From a checkpoint of a small mixture-of-experts model trained on Wikipedia.
Training: a variant of Muon for the experts, 507M tokens, 7732 steps.
Below are experts of layer 3 (counted from 0) of a mixture-of-experts language model. Rows are named router (the router's row for the expert) and show model dimensions 0-95. Each number is 128 + 24 x the weight over its row's rms, rounded and kept within 0 to 255.
After each expert's rows: a language model's description of what the expert responds to; "mostly gets" lists some tokens that are sent to it at least half of the time. This comes from a sample of Wikipedia text that the model never trained on.

# expert 36
router [135  95 109 146 135 127 154 151 133 129 152 139 103 123 105 127 106 128 130 129 160 154 110 160  88 168 101 153 160 129 133 111 130  89 144  92 138 115 161  76 150 107 148  85 144 189 151 130 126 169 105 136 118 170 104 102 159 140 171 112 100 148 148 166 100 169 117  94 135 151 136 114 125 123 104 124 108 100 140 141  91 127 109 138  88 114 133 131  98 124  95 114 156 140 154 145]
Description: Articles and determiners the, a, an, This, Its opening noun phrases, often after is or a comma, as in it is the type genus.
mostly gets: "The", " This", " an", " the", " The", " a"

# expert 46
router [130 141 148 168 105 130 120 134 157  87 153 107 126 142  92 152 168 128 148  90 141 149 154 144 160 137 101 124  99 134 144 147 113 116 154 115  81  85 127 160 117 166 157 122 123  86 154 113 131 125 124 101 119 141 165 135 136 124 118 142 106 138 119 128 107 138 141 149 136 115 151 161 177 148 147 193 109 142  93  85 132 152 117 108 143 177 115 122 128 161  76 120 136 146 119  94]
Description: Capital letters or letter pairs beginning a proper name split into pieces, such as H-uckleberry, W-aco, Gh-usali, Br-uton.
mostly gets: " H", " R", " K", " G", " M", " Y"

# expert 9
router [104 130  99 131 107 120 118  99 138 159 131 137  76 105 132 175 105 114 147 109 120  87 167 172 156  86 119 152 139 144 153 107 142 165 174  86 132  98 158 132 153 125 144 121 141 142  79 145 134 175 119 101 135 105 141 122 126 106 133 148  98 111  89 146 125 135 111 107 116 115 103 144 188 152 117 128 127  81 143 106 146 158 124 131 120 133 129 139 170 138 119  89 111 149 154 129]
Description: Subject/object pronouns and adverbs after verbs or conjunctions, like it, he, them, also, not, then, and -ly endings such as (virt)ually.
mostly gets: " it", " they", " him", " he", " not", " later"

# expert 51
router [115 129 132 165 147 120 164 148 157 170 128 178  54 136 142 160  97 134 144 102 137  92 155 140 157 105 142 124 154 141 167 109 168 139 118  95  88 100 148 130 121 101 157 128 122 160  92  93 124 169 154 100 138  95 133 129  88 114 124 144 122 121 143 122 103 129 125 107 107 124 120 104 143  91 143 169 132 107 104  94 114 132 122 182 101 137 128 117 134 134 127 110 126 157 131 104]
Description: Auxiliary and main verbs and infinitival to right after a subject, like would, was, has, had, not, is.
mostly gets: " has", " had", " were", " have", " are", " would"

# expert 33
router [124 115 116 109 129 145 144 150  94 167 130 148 125 106  97 122 117  89  66 110 155 100 141 152  93 154 164 147 161 136 140 132 109 155 110 121 157 115 110 117 152 119 103 107 102 138 104  92 152  94 148  93 166 147 123 166 114  99 134 132 160 120 132 143  87 160 153 173 124 121 132 151 138 147 137 113 143 133 140 147 122 182  90 132 108 151 165 114 152  89 106  89 103 122 147 145]
Description: Conjunctions and relative words joining list items or clauses, mostly and after a comma, also or, but, which, where, while.
mostly gets: " and", " or", " which", " but", " where", " than"

# expert 18
router [110  91  92 149 117 105  97 103 130  81 130 107 149 141 147 132 124 130 155 157 133 160 120 154 165 157 127 177 184 125 120 121 140 179 139 154 100 108 115 154 109 129 124 121 120 137 137 155 123 163 106 131 153 132 120 144 111 134 154 118 104  97 116 130 103 117 137 175 142 103 182 110 140 118 137  83  87 162 120 104 135 136  72 118 159 146 129 117 148 109 126 110 143 102  82 148]
Description: Final vowel syllables of Indian and other non-English names and words, such as Shain-a, Bharati-ya, Khals-a, Mul-ki.
mostly gets: "ya", "ani", "ki", "ara", "ja", "ko"

# expert 2
router [101 134 130 161 140 149 104 141 117  82 143 117 136 121 117 119 165 145 157 153 123 151 128 148 159 130  91 101 180 118 142 129 117 125  98 117 104  68 125 167 128 103 171 137 124 118 169 123  97 105 128 125 139 154 164 153 125  92 125 147 108  99 138 101 116 123 164 130 171 147 153 143 172 107 111 152  69 134 113 135 155 142 117  90  91 151 126 125 131 137  93 110  97 129 101 104]
Description: Capitalized first pieces of personal names, mostly Indian or South Asian, such as Ch, K, Sh, Bh, Kar in Chatterjee, Kailasa, Shuko.
mostly gets: " Ch", " K", " Kar", " Ar", " And", " Kh"

# expert 35
router [ 93  92 123 130  94 146  87 113 106 158 142 104 148  97 118 154 153 107 137 140 116 145 135 116 156 140 116 108 116 171 128 110 131 132 100 179 114 132  92 165 138  92 137 167 123 104 135 123  98 123 122 133 117 127 100 175  88  87 143 140 141 144 139 124 142 134 137 161 101 142 105 161 156 128 155 133 165 117 152 159 159 153 120 110 161 167 109 152 124 103  90 111 121  81 104 170]
Description: Byte pieces of Chinese, Japanese, Korean, Thai and Cyrillic characters and accented letters in names and titles, such as 屍, á, ü.
mostly gets: "á", "ā", "ü"

# expert 29
router [125 105 139  84  93 155  95 146 109 133 162 110 134 132 151 124 147 122 140 161 153 142 120 130 157 112  91 119  98 141  88 129 125 123 106 149 140 104 128 188 138 114 109  89 130 148 185 176 113 121 128  89 105 138 112 141 141 137 120 144 127 101 141 130 139 128 163 122  99 148 172 106 136 137 148  83 120 109  79 172 154 152 106 162 119 120 112  97 102 120 135 104 158 163 131 160]
Description: Whole-word entries opening a table cell or list value, such as places, countries, car makes and results: Halifax, Chevrolet, Nominated, MPC.
mostly gets: " MPC", " Nominated", " Chevrolet", " Spacewatch", " Right", " Safe"

# expert 25
router [131 149 146 161 112 122 122 110 109  87 147 104 131  92 106 139 134 139 134 164 118 159 163 128 126 104 102 115  73 117 114 117 144 120 136 120 108 126 116 171 130 166 113 153 124 115 165 138 143 113 172 120  94 124 132 148 119 152 114 124 159 104 135 108  99 118 124 159 152 148 172 166 136 177 159 157 109 136  97  79  79 120 118  99 156 173 128 113 102 139  78 108 148 141 104 115]
Description: Single capitals or short capital pieces beginning a name or its second part, such as Van-F-leet, Du-P-ont, Randolph-M-acon, Don Qu-ixote.
mostly gets: " W", ".C", "-M", " Sm", " F", "-W"

# expert 40
router [133 122 145 116  86 135  86 166 129 104 157 107 161 152 121 132 153 124  97 139 135 141 130 130 112 125  96 115  91 143 116 125 125 134 119 126 123 102 115 192 172 135 101 105  96  98 166 149 103 112 131 144 147 137 173 159 119  80  89 150 118 143 145  99 162  94 179 159 101 151 161 132 156 134 140 119 111 100 111 142 156 136 132 143 139 146  82  99 120 152 163 124 117 105 109 144]
Description: Short capitalized codes inside sports and results tables: positions GK, DF, MF, country codes ESP, POL, and entries like KO, Win, Yes.
mostly gets: " Yes", " Votes", " Win", " MPC", " MF", " KO"

# expert 47
router [138  82 147 163 148 149 158 139 157 144 110  98 157 160 159 106 142 127  96 130 131 112 149 116 147 125 117 164 161 110 135 133 102 166 137 140 170 146  77  98 143 108 107 126 142  98 141  94  89 129 111  87 154  91 183 133 112 175 139 127 126 140  98 138 123  74 132 159 137 158  93 134 133 111  89 101 150 147 153 136 110 137 110 136  96 108 110 143 126 134 136 134 120 145 161 106]
Description: Suffixes ending a split word, such as ing, ed, ate, ation, ies, in renov-ate, assum-ing, treat-ies.
mostly gets: "ating", "ised", "ration", "ation", "ising", "izing"

# expert 14
router [141 114 129 149 155 113 138 143 161 173 129 160  96 166 157 112 114 100 139 146 137 127 110 100 159  96 109 149 144 130 154 129 133 118 129 110 108 135  77 121 157 102  85 133 159  98 160 136 136 150 148  93 145  91 153 130  84 116 128 143  98 108  86 115 131  82 138 113  97 143 152 120 187 131 126 126 133 151 122 108 127 140  99 154 140 129 154 128 124 133  86 144  77 170 164 137]
Description: Subject pronouns and the verb right after a named subject in plot or biography prose, such as manages, returns, argues, died.
mostly gets: " him", " they", " They", " returned", " finds", " you"

# expert 23
router [128 143 150  95 118  94 108 110 120 149 143 123 166 131 120 108 133 111 119 145 146 108 147 146 139  95 169 139  91 160 130 107 125 110  77 142  96 147 106 125 136  90 136 134 165 120 144  91 150 152 163 198  84 129 112 127 119 130 142 139 164 106 140  95 139 152 122 122 160 124 150 100 143 124 159 118 126 103 114 149 101 118 106  79 118 159 159 152 107 111 111  96 182  96 106 137]
Description: First digit of years after a comma, space or parenthesis in taxon authorities and birth dates, plus goal-minute marks like 73',.
mostly gets: "',", ".),", "Gls"

# expert 31
router [148 111 116  85  99  87 108 114 125 106 106  87 143 178 131 135 149  93 143 121 134 142 169 138 166 115  88 141 157 127 109 115 127 166 157 143 118 111 155 155 130 112  82 130 142 144 175 136 134 169 101 107 110 148 138 153 156  72 138 105 125 152 148  98 144 155 136 112  87 121 148 173 117 112 141  95 120 150 132  90 122 154 128 156 138 119 175 139 148 115 116 148 136 124 122 100]
Description: Initial lowercase pieces and color words in species descriptions of insects, plants and animals, such as white, brown, b-ark, o-chreous.
mostly gets: " tra", " white", " d", " g", " wood", " bl"

# expert 3
router [130 128 179 142 104 137  90 127 105 119 135  84 103 165 128 179 125  87  97 142 127  94  99 159 153  92 131 122 137 150 107 111 118 109 147 129 129 110 144  88 124 137 163 122 112  93 111 131 114 107 101 129 159 115 144 113 138 109 165 122 141 146 133 130 149 167 108 139 113 132 129 146 128 165 124 175 165 149 157 152 169 163 100 180 137 148 140 136  96 139  85 111 103 114 117 165]
Description: First pieces of lowercase words split into subwords, like r(ally), dis, trans, virt(ually), announc(er), plus opening parentheses and lone spaces.
mostly gets: " r", " due", " en", " According", " dis", " rel"

# expert 41
router [141 119 117 101 119  99 119  99 119 113 100 122 126 114 167 170  88 110  94 126 129 119 174 130 119 144  99 155 147  88  85 114 115 158 125 149 162  88 115 145 110 123  85 126 176 123  95 141 154 171 141 117 118 125  98 131 149 135 149  87  93 137 121 160 122 122 105 163 151 130 117 156 138 123 135 153 131 130 131  87 122 158 118 168 171 145 158 128 157  80 160 136 115  96 111 136]
Description: Short letter pieces inside a word, after its opening letters, as in disp-ro-portionate, Petro-le-um, ult-ra, app-le.
mostly gets: " co", "ro", "-re", "re", "bre", "pro"

# expert 57
router [123 120 177 125 109 116 111 112 147 190 150 159 134 175 152 113 135 106 136 174 164 118 144 143 127 125 134 130 104 106 150 166 140 141 104 115 138 138 174  92 136 145 111 144 109 124 148 146 137 114 135  89  98 159 111 111 119 152 114 141  85  98  78 125 106  86 143  89 101 103 123 120 148  94 136 120 151 156  86 114 109 121 124  96 157 171 132 137 157 148 115 137  93 151 139 140]
Description: Common nouns after his, her, the or 's, like school, family, house, career, club, band, village.
mostly gets: " school", " family", " club", " band", " house", " village"

# expert 53
router [116 137 104  95 108 127 153  95 161 118 123 128 107 159  96 127  88 100 106 139  98 103 164 136 168  97 117 113 190  94  89 165 128 127 127 148 151 101 142 140  89 116 107 121 137 159 100 153 124 157 164 103 112 124 130 107 156 125 127 108 111 157 117 151 138 157 153 158 105 144  79 143 120 138 152 125 143 123 105  87 140 159 157 137 131 145 146 132 162 137  79 150  96 144 111 106]
Description: Opening or early pieces of a split word, often after the or a, such as sl, mon, ropri in inappropriate, for in reinforcing.
mostly gets: " sl", " ra", " mon", " tra", " cre", " conf"

# expert 38
router [138 114 137 146 101 140 103 129 144 115 151  90 112 133 115 147 158  82  99 132 110 114 160 125 129  87 109 132 165 117 180 109 108 146 156  98 116 111 115 144 111 205 157 146 140 104 127 122 170 113 149 102 140 118 162  92 177 151 149  79 131  92 130  87 169 126 129 116 121 117 162 164 107 143 120 113 125  96 130 128 141 137 150 152 123 141 148 127 130 142  89 117 109 122 130  92]
Description: First letters or clusters of lowercase words split into pieces, such as sp in spared, f in feline, pl in plumbing.
mostly gets: " p", " d", " f", " b", " t", " sp"

# expert 37
router [115 119 111 104 110 118 123 163 124 145 169 139 135 106 132 158 117 145  76 129 138 114 176 163  80 123 121 109 137 125 124 139 165 158 124 113 149 125 142  96 162 121 155 143 121 115  83 149 173 125 159 129 152 103 190 105 148 135  84 107  99 138 127  86 141 145 126 100 106 138 136 122 168 108 127 104 130 112 132 101 101 121 123  93 130 130  73 119 112 164 139 172 129 160 118 150]
Description: Ordinal and ranking words in sports results and careers, such as finished second, first, third, final, medal, debut.
mostly gets: " second", " third", " debut", " medal", " first", " singles"

# expert 59
router [178 129 156 117 111 161  97 107 144 131 128 119 135 140 134 129 152 153 136 162 144 144 139 144  80 122  97 130 100 134 155 162 118 124 117 142  75 166 105  81 143 139 144 121 135  93 154  92 151 120 103 184 143 111 138 169 166  99 141 129 120 111 139 104 145 147 106  71 118 126 123 126  97 117 137 168 142 164 185 114 133 115 150 103 137 114 141 110 118 113 148 108 127  93 103 143]
Description: The space or dash coming just before a number, as in dates, ages, ranges and scores (in the year 2004, 236–662), plus superscript markup.
mostly gets: "–", "^{(", "⁄", "^{", "−", " "

# expert 15
router [122 133 107 132 153 165 133 106 115 106 149 114 136 130 105 116 147 148 180 133  92 164 167 100 139 129 102 130 178 140  89 147 142 142  77 179 145 109  88 140 102 124 122 130 132 168 157 158 125 130 173 119 107 120 166 148 152 125 123 137 125 104 105 119 118 131 156 169 126 142 110 149 139  89 142 115  72  99 130 143 113 116 117  91 115 105 155  98 123 128  93 123  94 116  90 139]
Description: Word-internal pieces like th, st, nd, gh, ph, often in South Asian or foreign names (S-enth-il, Tal-ib-an), and ordinal suffixes like 4th.
mostly gets: "th", "ath", "gh", "rd", "ph", "nd"

# expert 6
router [123 108 134 133 130 141 120 126 109 118 142 103  71 137 134 113 109 149  96 130 158  97  90 123 110  77 111 127 106 174  99 121 102 102  84 151 124 151 137 136 148 162  88 136 131 137 132 122 115 105 161 174 105 158 143 153 100 108 143 148 135 140 101 120 171 148 146 147 112 129 152 111 154 155 126 114 158  96 121 127 161  97 147 117 137 146  89 134 102  91 170 106 142 171  80 148]
Description: Blank cells, column headers and numbers in wiki tables such as Votes, %, ±%, Apps, Candidate, plus |---| separator rows.
mostly gets: " Votes", " Apps", " ±%", "|---|---|---|---|---|---|\n", " %", "|---|---|---|---|\n"